config.toml
n_layer = 9
d_model = 160
n_experts = 16
experts_per_token = 2
d_expert = 160
d_shared_expert = 0
activation = "geglu"
moe_layers = [1, 2, 3, 4, 5, 6, 7, 8]
router_score = "sigmoid"
normalize_top_k = true
routed_scale = 1.0
balance_loss = 0.00385
balance_bias = false
router_noise = 0.1
init_std_router = 0.0337
lr_router = 0.000832
vocab_size = 16384
norm = "rmsnorm"
norm_eps = 1e-06
tie_embeddings = "early"
optimizer = "muon_variant"
lr = 0.0132
beta1 = 0.93
grad_clip = 1.0
batch_tokens = 65536
seq_len = 1024
train_tokens = 463900000
steps = 7079
dataset = "wikipedia_en"
Below are experts of layer 3 (counted from 0) of a mixture-of-experts language model. Rows are named router (the router's row for the expert), gate (a neuron's input weights, with its number), up (a neuron's input weights, with its number) and show model dimensions 0-159. Each number is 128 + 24 x the weight over its row's rms, rounded and kept within 0 to 255.
Before each expert's rows: "mostly gets" lists some tokens that are sent to it at least half of the time. This comes from a sample of Wikipedia text that the model never trained on.

# expert 11
mostly gets: "aged", "194", "ient", "oc", "pl", "erv"
router [ 57  98  74 116 118 131 128 105 104 111 129 117 151 140 112  99 117 112 156 141  83 152 140 144 100 159  99 147 148 114  73 145  80 112 137 126 123  76 132 110 129 112 116 128  87 178 189 114 150 109 136 134  96 140 124 102 135 119 135 145 151 101 100 123  86 142 120 124 138 118 144 120 148 107 116  91 138 104 108 115 135  98 109 144 124 120 145 122 129 165 165 128 147 114 127 128  72 104 140 136 109 110 139 138 187 152 128 142 141 145 159 124  94 136 134 114 135 104  90 152 142 125 137 120 123 119 144 130 152  80 112  77 136  83 152 139 172 131 154 138 116 157 134 117  82 128 131 159  92 124  71 108 130  96 132 119 143 129 116  99]
gate1 [186 125 132 132 144  95 127 126 116 154 123  89 141 101 115  85  81 111 118 157 160 115 123 129 135 172 109 113 162 122  98 128 105 187 151 155 106 162 151  98 147 121 120 127 139 125 131 131 142 139 166 135 151 122 117 118  72 191 124 146 100  69 128  80 113 122 149 152 115 157 155  95 143 102 120 163 155 110 130 127  99 119  91 133 135 111 121 121 135 162 174  99 119 137 139 132 110 111 139  74 139 103 153 135 125  91 159 123 115 150 148 105 154 140 153 108 131 152 134 173  68 142 114 148 115 109 138 115 107 157 135 119 101 149 140 104 131 140 135 136 101 113 123 162  93 114 101 157 139 123 131 103 127 108 120 130 149 104  75 131]
up1 [ 87  92 127 133 131 122 169 141 170 114 109 150 118 139 119 121 140 135 102 138 166 123 172 135 148 129 121 148 176 118 124  90 131 111 143  99 110 144 160 101 117 130 103 139 136 190 141 165 109 152 155 129 100 178 152 112 114 183 157 117  98 147 118  96 134 111 123 105 130 149 115 139  70 107 155 147 139 151 177 152 147 113 112 136 110 134 115 144 137 168 123  84 160  99 120 143 109 152 115 111  86  97 144 153  89  88 122  90 149 170 111 112 120 107 144 131 105 146 125 156 122 149 178 117  96 145 171  99 117 120 144 111  88 159 140 107 144 131 128 103  94 137 123 141 134 164 156 107 142 142 111 113 111 135 122 168 108 140 150 113]
gate2 [135 120 129 126  78 132 108 144 155 167 160 143 120  88 139 152  90 132 118 165 122 153 123 123 126 198 102 132 145 121 117 134 103 140  76 122 124 171  92 128 117 156 154 153 112 156 155 137 142 119 142 129 141 147 126 178 139 123 140 147 176  90 115 121 135 126  64 109 152 141  98 137 157  74 154 155 117 156 133 117 131 135 171 122 112 106 113 106 147 137  82 149 143 140 177 136 140 104 164 100  94  81 101 107 167 148 120 113 136 133 125 151 100 151 130 162 141 154 139 151 119 122 142 107 112 134 122 143 100 139  90 107 124 121 122 153 132 192 190 138 103 121  98 146 147 132 150 107 124 122 132 159 146 132 117 127 118 143 105 117]
up2 [108 141 124 126 146 106 146 164 136 132 101  88 107 173 119 161 124 106 165 158 135 112 118 125 122 166 106  91 114 150 106 153  65 112 126 144 137 154 157  96 106 102 118  65 170 119 143 117 150 124 171 136  94 168 109 148 145 156 146 119 125 111 115 123 143 126 130  84 121 111 146 136  99 159 107 144 156 160 137 150 129 107 101 102 137 123 129  89 131 136  91 118 149 132 127 119 129 158 175 144 137 135 100 127 148 144 127 115 203 128 162 130 135 146  79 167 142 128 106 124 139 133 131 120 184 127 153 136 167 125 129 132 144 131 139  83 144 116 157 130 120 110 147 148 154 160 155 157 137 155 120 100 101 112 138  97 130 158 167 174]
gate3 [123 125  94  89 128 148 104 127 143 149 125  95 144 119 149 109 151  63 123 107 150 131 130 109 143 143 117 115 136 159 100 132 112 115 111 119 123 148 148 140 141 102 122  85 113 126 144 129 141 169 147  94 127 144 139 128  88 117 144 126 166 136 113 130 145 106 117 107  70  84 145 140  87 124 116 116 133 187 126 152 176 135 150 140 116 121 127 148 126 167 125 140  93 144 117 152 126 157 118 136 109  97 139  85 106 175  96 144 119 133 110 135 141 142  55 140 147 136 163 142 103 113 125 109 127 126 170 156 148 121 169 167 164 124  68 102 113 101 134 127 149 160 124 133  82 107  96 127 105 116 127 149 107 168 184 163 132 111 141 110]
up3 [125  99 158 100 144 102 127 109 119 120 147  86 117 136 163 112 117 127 107 120  82 124 145 104 102 131 122 173 157 151 141 154 130 118 166 131 111  86 131 137 141  91 132 150 135 136 128 123 117 163 121 148 168  91 146  91 157 173 100 109 128 139  97 190  96 141 121 102 102 100 153 105 121 125 105 112 166 156 135 132 109 144 137 141 136 118 123 112 196 112 121 174 132 109 153  84 134 135 128 141 145 101 160 113 126 115 104 114  99 175 128 136 104  89 202 142 123 121 132 114 126  84 164 127 141 155 109 118 125 115 172 155  94 112 158 157 149 115 148 150 123 133 117 120 120 138 158 161 114 133 118 192 146 146 147 126 143 120 132 103]
gate4 [124 153 105 157 102 135 169  72 112 121 119 157 119 124 175 155 141 106  81 138  84 143 169 119 157 129 127 129 125 168  98 168 128  89 119  92 134 141 166 108 130 135  84 115 146 162 138 132 121  97 162 138 138 122 144 116  93 123 137 122 165 113 107 132 141 112 123  93 141 127 138 120 174 103 139 119 109 124 134 109 140 140 105 142 141 164 120 104 110 135 127 104 132 102 117 116 146 119  77 128 175  70 115 117 125 151 161 151 134 134 106  95 133 126 104 186 170 124  88 164 109 129 124 127 176 122 119 155 121 148 106 115 100 104 118 104 139 127 179 129 151 159 132  92 168 105  85 127 135  91 112 137  91 113 115 107 146 156 134 115]
up4 [ 90 109 119 144 114  98 120  98 115  96 128 157  96 108 113 127 151 145 128 162 119 163 162 125 138 117 182 127 108 173 102 105  98 100 118 139 115 122 133 174 108 119 155 133 160 116 134 131 117 117 117 139 142  88 168 175 126 122 154 136 118 139 126  70 137  93 117 110  98 142 115 145 108 139 123 128 129 141  96 117 163 145 133 155 117 109 102 102 100 146 129 167 144 147 116 108 154 141 151 132  77 114 124 139 176 103  75  96 161 104 158 162 130 126  90 125 140 149  83 149 119 101 188 121 119 148 105 107 147 121 108 165 212 143 138 136 138 118 138 139 149 140 122 130 127  91 140 133 134 164 141 133 141 107 140 124 146  83 114 140]
gate5 [161 114 119 157 116 104 121 110 121 136 133 134 137 125 129  99 100  92 157 122 126 132  83 126 119 111 116 153 154  98  93  79  89 151 123 104 126 122 138 107 173 106  92 123  84 165 154 111 136 125 141 147 116 135 121 102 147 137 145 151 139 102 115 140 132 148 111 143  67 106 101 135 128 137 126 101  89 119 109 131  99 131 115 105 148 121 131 174 179 142 170 131  96 155 113 128 121 110 135 123 104 111 121  95 125 126 173  87 124 158 159 107 131 107 131 130  74 136 106 177 127 147 167 126 106 131 141 130 125 122 164 125 127 110 151 152 164  85 167  81 138 127 117 111 116 152 107 108 131 165 131 112 128  89 220 105 122 127 125 154]
up5 [130 124  94  99 121 127  80 146 133 138 147 155 109 125 127 144 124  83 142 113 126 102 110 156 135 133  86  96 172  86 153  97 129  93 145 146 142 115 124 168 125 160 102 156 131 117 133 117 141 142 105 175 124 129 178 109 168 123 123 117 108 193 138 152 105 149 144 150 148 118 111 170 129 112 135 155 143  96 133  66 140 128  78 106 121  85 131 125 114 131 119 125 104 165 135 165 108  77 102 129  99 146 130 158 152 167 126 100 155 125 192 144 132 119 138  84 152  85  97 138 122 119 157 131 118  78 156 145 159 122 139 123 138 125 171 128 109 128 111 137 131 118 117 119 111 149 124 167 141 101 148 140 158 114 123 109 145 118 125  98]
gate6 [154  99 152 132 124 113 117 113 117 127 114 106 148 113 135  98 119 135  91  95  88 135 138 141 139 117  69 170  81 110 116 117 166 123 149 124 144 164 157 113 111 121 101 199 128 112 121 136 118 110 105 164  71 139 138 122 147 129 104 135 168 115 146  90 122 124 120 119 124 118 148  95 108 119 126 137  75 124  83 167 130 116  98 176 140 120 125  97 138 155  98 105 126 135 128 110 161 145 114 118 119 135 153  93 164 138 134 119 104 178 125 134 101 132 119  92 136 138 117 122 159 142 142 158 103 119 128 144 129 118  78 135 146  67 133 159 158 160 141  92  99  73 146  94  91 148 171 127 112 125 100 118 123 163 130 103 132 117 129 125]
up6 [148 124  88 114  91 188 121 124 144 108 135 153 108 169 115  97 141  69 168 169 113 127 164 172 140 129 119  99 135 153  82 129 141  95 126 113 130 123 115 132  93 123 117 128 122 132 144 132 124 119 130 123 126 128 131 112 163  69 110 149 118  97 107 127 122 116 168 119 125 139  92 112 117 166 130 160 138 161 154 127 114 165 111 152 132 186 115 112 112 149 145 177 157 149 132 145  95 168 127 147  99  83 127 133 139 155 111 137 122 119 154 117 134  99 150 119 125 159 152 123 115 162 145 119 102 138 173 111 131 133  90 111  99 175 134 128  84  99  98 138 109 107 108 134 112 120 121 126  83 118 194 121 129 108 149 163 109 111 113 105]
gate7 [153 149  85 151 149 156 149 130 106 165 109  70 142 137  85 119 151 115 125 136 119 128 117 130 139 109 144 118 134 111 131  95 165 144 107 148 145 137 121  85 108 139 105 126 139  95 127 150 147 109 124  95  92  96 110 127 164 162 125  73  99 141 116  94 122 133 161 124 188 161 154 112 161 162 118 177 116 126 132 135 162 106 141 100 132 131 131 118 129 125 156 158 114 147 162 143  95 136 163 133 180  97 115 132 160 155 121 126 148 156 116 143 121 131 119 121 150 126 116 136 128 125 176  77 154 121 124 129 143 119  82  80 172 130 116 113 108 128 131 134 137 149  75 129 138 151 145 122  97 108 116 149 141 120 186  79 122 116 171 115]
up7 [108 133 107  85 133 151 139 161 147 110 116 109 138 121 111 121 150 138 123  96 113 137 116 176 146 130 178 131 114 108 112 153 122 116 116 144 142 120 142 153 126 134 149 143 116 106 147 186 104 109 162 111 104  69 116 162 143 146  87 127  99 122 119  93 137 145 178 149 111 166 135 117 167 100 130 119 147 161 127 145  87 121 108 144 128 101 138 187 108 135 120 136 148  92 157 138 125 114 158 118 131  64 136 116 106 147 127 129 110  90  76 159 133 143 134 145 136 136 139 121 163 128 139  45 118 141 135 146 165 106 111  84 138 148 120 128 123 137 104 101  98 134 150 126 119  99 137 176 171 108  97 148  88 125 112 106 131 139 140 147]
gate8 [101  87 116 153 159 131 147 160 126 117 151 104  96  98  94 125 131 121 125 120 133 105 149 166  75 152 161 169 100 143 118 147 121 138 136 141 136 152 117 112 135 105 102 120 125 116 149 147 164 125 132 109 157 106 135 162 108  92 125 177 139 113  83 109  92 124 157  88 103 110 140  94 131  64 111 140 130 103 123 100 125 107 129 113 126 167 125 119 129 132 144 155  77 121 133 119 135 108 161 160 153 165 123 132 143 127 142 130 147 148 135 118 149 175 133 157 100 141 184  93 100 132 127 115 159  82 137 147 123 133 105  82 152  77 112 138 119 185 169 116 128 172 145 122 120 103 127 138 110 147 144 109 134 158 167 119 121 143 111  91]
up8 [114  93 124 148 125 154  90 114 103 144 138 166 123 179 131 121 134 120 169 149 181 155 139 128 157 128  92 165 207 132 117 142 126 126 117 167 103 150  93 142 108 177  92 141 148 114 123 110 113 159  92 136 145 122 109 120 134 109 119  89 127 101 140 137 118 100 153 169 102 118 150 128 113 155 106 108 150 128 166 162  74 101 128 131 153 108 137  94 114 120 134  74 143 127 156 110 122 157 132 102 107 139 119 142  96 102 153 145 130  96 141 127 128 144 113  95 132 150 157 120 106 112 174 120 112 130 134 124 161 111  77 150  92 156 183 134 115 110 134 142 116 108 127 159 125 156 128  83 132 128 114 127 102 135 134 126 133 187 136 133]
gate9 [144 135 155 149 114  76 116 118 132 119 121  84 161 142  89 111 134 100 124 162 108 135 149 103 123 159 143  97 128 163 118 129 143 111 136  97 157 113  97 115 118  91 125 125 151 115 121 119 166 175 158  82 182 120 100 111 130  85 152 137 158 104 101  89 116 137  90 143 169 115 118 128 120 116 106 107 130 137 119 155  91 128 154 106 133 108 131 123 157 143  93 121 148 142 154 136  91 156 148 140 119  87 163 145 141 119 100  99 125 100 131 129 104 110 125 177  85 140 140 118 163 119 118 135 174 112 181  86 146 147 176 148 111 110 166 137 108 129 111 122 104 146 115 116 139 145  78 101  97 105  92 135 110 170 144 134 102 124 128 113]
up9 [116 162 113 132 125 160 108 141 118 139 175  93 157  88 118 132 137 106 112 128  71 123 106 127 152 164 140 151 135 101 132 140 147 102  98 151 151 154 129 126 154 132  86 143 165 170 135 125 114 165 130 154 127 139 117  80  99 146 111 137 121 188 112 110 105  91  91 142 137 156 153 110 136 127 185 132 151 136 136 156 121 116 110 104 101 134 189  95 111 175 155 142 118 133 130 130 129 156 124 115 142 120 138 167 102  97 155 144 115 130  97 138 120 114 123 116 155 148 110 143 111 175 112 190 129 130 145 145 129 145 123 163 142 130 137 105 106  96 108 167 118 143  97 103 128  92 125 103 127 159  98  90 102 121 150 120 163 103  85 107]
gate10 [101 127  87 112 149 141 122 131 143 109 145 171 135 109 130  97 162 136 128 104 147  87 122 148 101 104 137 129 145 129 138 175  95 105 129 171 125 139 111  94 147 100 139 158 119 138 138 127 131 104 145 119  97 155 107 119 117 140  91 105  78 172 147 126 101 173 122 121 147 153 140  79 127 152  88 106 137  96 132  85 155 155 102 145 128 141 154 107 172 169 105 100 143  96 171 170 123 122 101 140 119 106  89 134 148 111 126 140 128 104  98 152 119 141  96 137 135 121  63 161  99 121 104 113 130 157 162 149  94 122 150 138 100 142 161 145 145 181 147 130  94 131 126 112 141  82 178 155 137 116 134 139 130 123 107 112 151 115 134 123]
up10 [ 68 137 134 126 149 108  63 125 157 121 170 115 134 131 152 103 121 135  98 119 114 137 144 141 125  54 126 106 131 162 140 141 122  87 146 140 136  92 110  99 119 118 115 139  96 112 117  96 135 156 130 130 119 143  86 175 146 147  87 103 101 109 123 138  75  86 127 125 151 119 146 151 154 112 120 108 173 101 119 125 126 147  98 168  80 180 151 150  96 127 111 120 133 139 129 144 127 121 138 138 133 122 142 140 135 117 138 108 156 139 109 113 109 141  58 110 134 136  83 142 155 132 116 145 154 166  99 143 131  85 154 120 147  87 156 161 161 116 106 112 135 146 121 118 103 162 130 105 105 174 135 101 147 124 105 145 129  93 132 132]